Below are experts of layer 7 (counted from 0) of a mixture-of-experts language model. Rows are named router (the router's row for the expert) and show model dimensions 480-527. Each number is 128 + 32 x the weight over its row's rms, rounded and kept within 0 to 255. Numbers have three digits each.
After each expert's rows: a language model's description of what the expert responds to. This comes from a sample of Wikipedia text that the model never trained on.

# expert 10
router:079158074101115062149102137112077111060136123139094138147194103155135135192089151062123121170208111134083108122154188168082143151109111157125174
It responds to: Subject head nouns. Head noun or pronoun ending a subject phrase right before a verb like was or is, such as election, album, film, It.

# expert 7
router:168103063180160110151082133167148089114091180110173118163110095166153098168129130144173136121108124117095078126129149116122140148095150145069151
It responds to: Line breaks, empty cells. Newlines, blank spaces and empty table cells in tables and lists, plus column labels like MF, Apps, Nominated, Win.

# expert 11
router:118081100131173150154112156113142143080122109135113092074165099121147127200111110143150161151147134082071163148148141142147144064170162176127175
It responds to: Verbs and connectives. Copulas, conjunctions and prepositions after a subject in biographical and expository prose, such as was, became, and, as, with.

# expert 1
router:085188112126112133127107163164076140067102187128134061115107145133145163161119121121131075130183161142093130160096169100143108175161154172142137
It responds to: Sentence ends, abbreviations. Sentence-final periods, closing quotes and paragraph breaks, plus capital letters ending acronyms and taxonomy or coordinate values, such as WHI, CEST, VU.

# expert 3
router:119155179174134129098134124099172133115121158105112139150164095063100152155158102083124095085137118187124169136170171150102185133139158109107106
It responds to: Numbers in tables. Digits, thousands commas, year prefixes and table pipes between numeric cells in statistics tables, such as 1,452, 197, 201, £.

# expert 5
router:124127176141112102119129136161109083157138112105114125068118090109136076146133087151098088178128127155106102122138098181149112166121136153118117
It responds to: Row and line starts. Table pipes opening rows or columns, list dashes, section heading equals signs, and in or the before place names, such as United, New.

# expert 4
router:139133170067102147123111146098124185147160145073127155101149123167105102133106149119139181076159139196128129156090126135171107161075145122166128
It responds to: Modifier nouns, adjectives. Adjectives and attributive nouns before a head noun in institutional phrases, such as British, military, government, water tower, soccer team.

# expert 2
router:121123088165158071152162135126112127070117112107139103155114099130130111168162096159129169226164152149135130146140118137144091158107139143159149
It responds to: Personal name starts. First names and name-initial capitals or pieces in lists, credits and tables, such as John, William, von, and hyphens in compound names.

# expert 8
router:151152118128112050123098113146132098126125151090071124054118121139149128193138109117129160111147055131100176140099123132169139154171111190129090
It responds to: Mid-word name pieces. Middle or final word pieces inside proper names, especially foreign names and places, such as Brag-ant-ino, Il-ler-tissen, -ville, -cin.

# expert 6
router:085175102113172102125116135171059156164140118114127148179111122107152145123186111108109130089110081147136113140142124136180114163133114194147167
It responds to: Determiners and auxiliaries. Articles, possessives, to and modals in running narrative prose, right before a noun phrase or verb, such as the, a, his, would.

# expert 9
router:077113148129116096141139134130115148080140091114132099166113090124112129141159152121120130106113150166091089135162136126141117142151109108098097
It responds to: Quantity and time words. Prepositions and quantity words before numbers or time spans, such as over, of, two, after, until, born, several.

# expert 0
router:060150116120124087177091117123062147107097141086183116124154071167070141153128167158163140056124119156037168134158145169151100170117138182134094
It responds to: Word-initial prefix pieces. First pieces of longer words, mostly prefixes or stems after an article, such as inter, dis, sub, mis, ex(its), dep(reciation).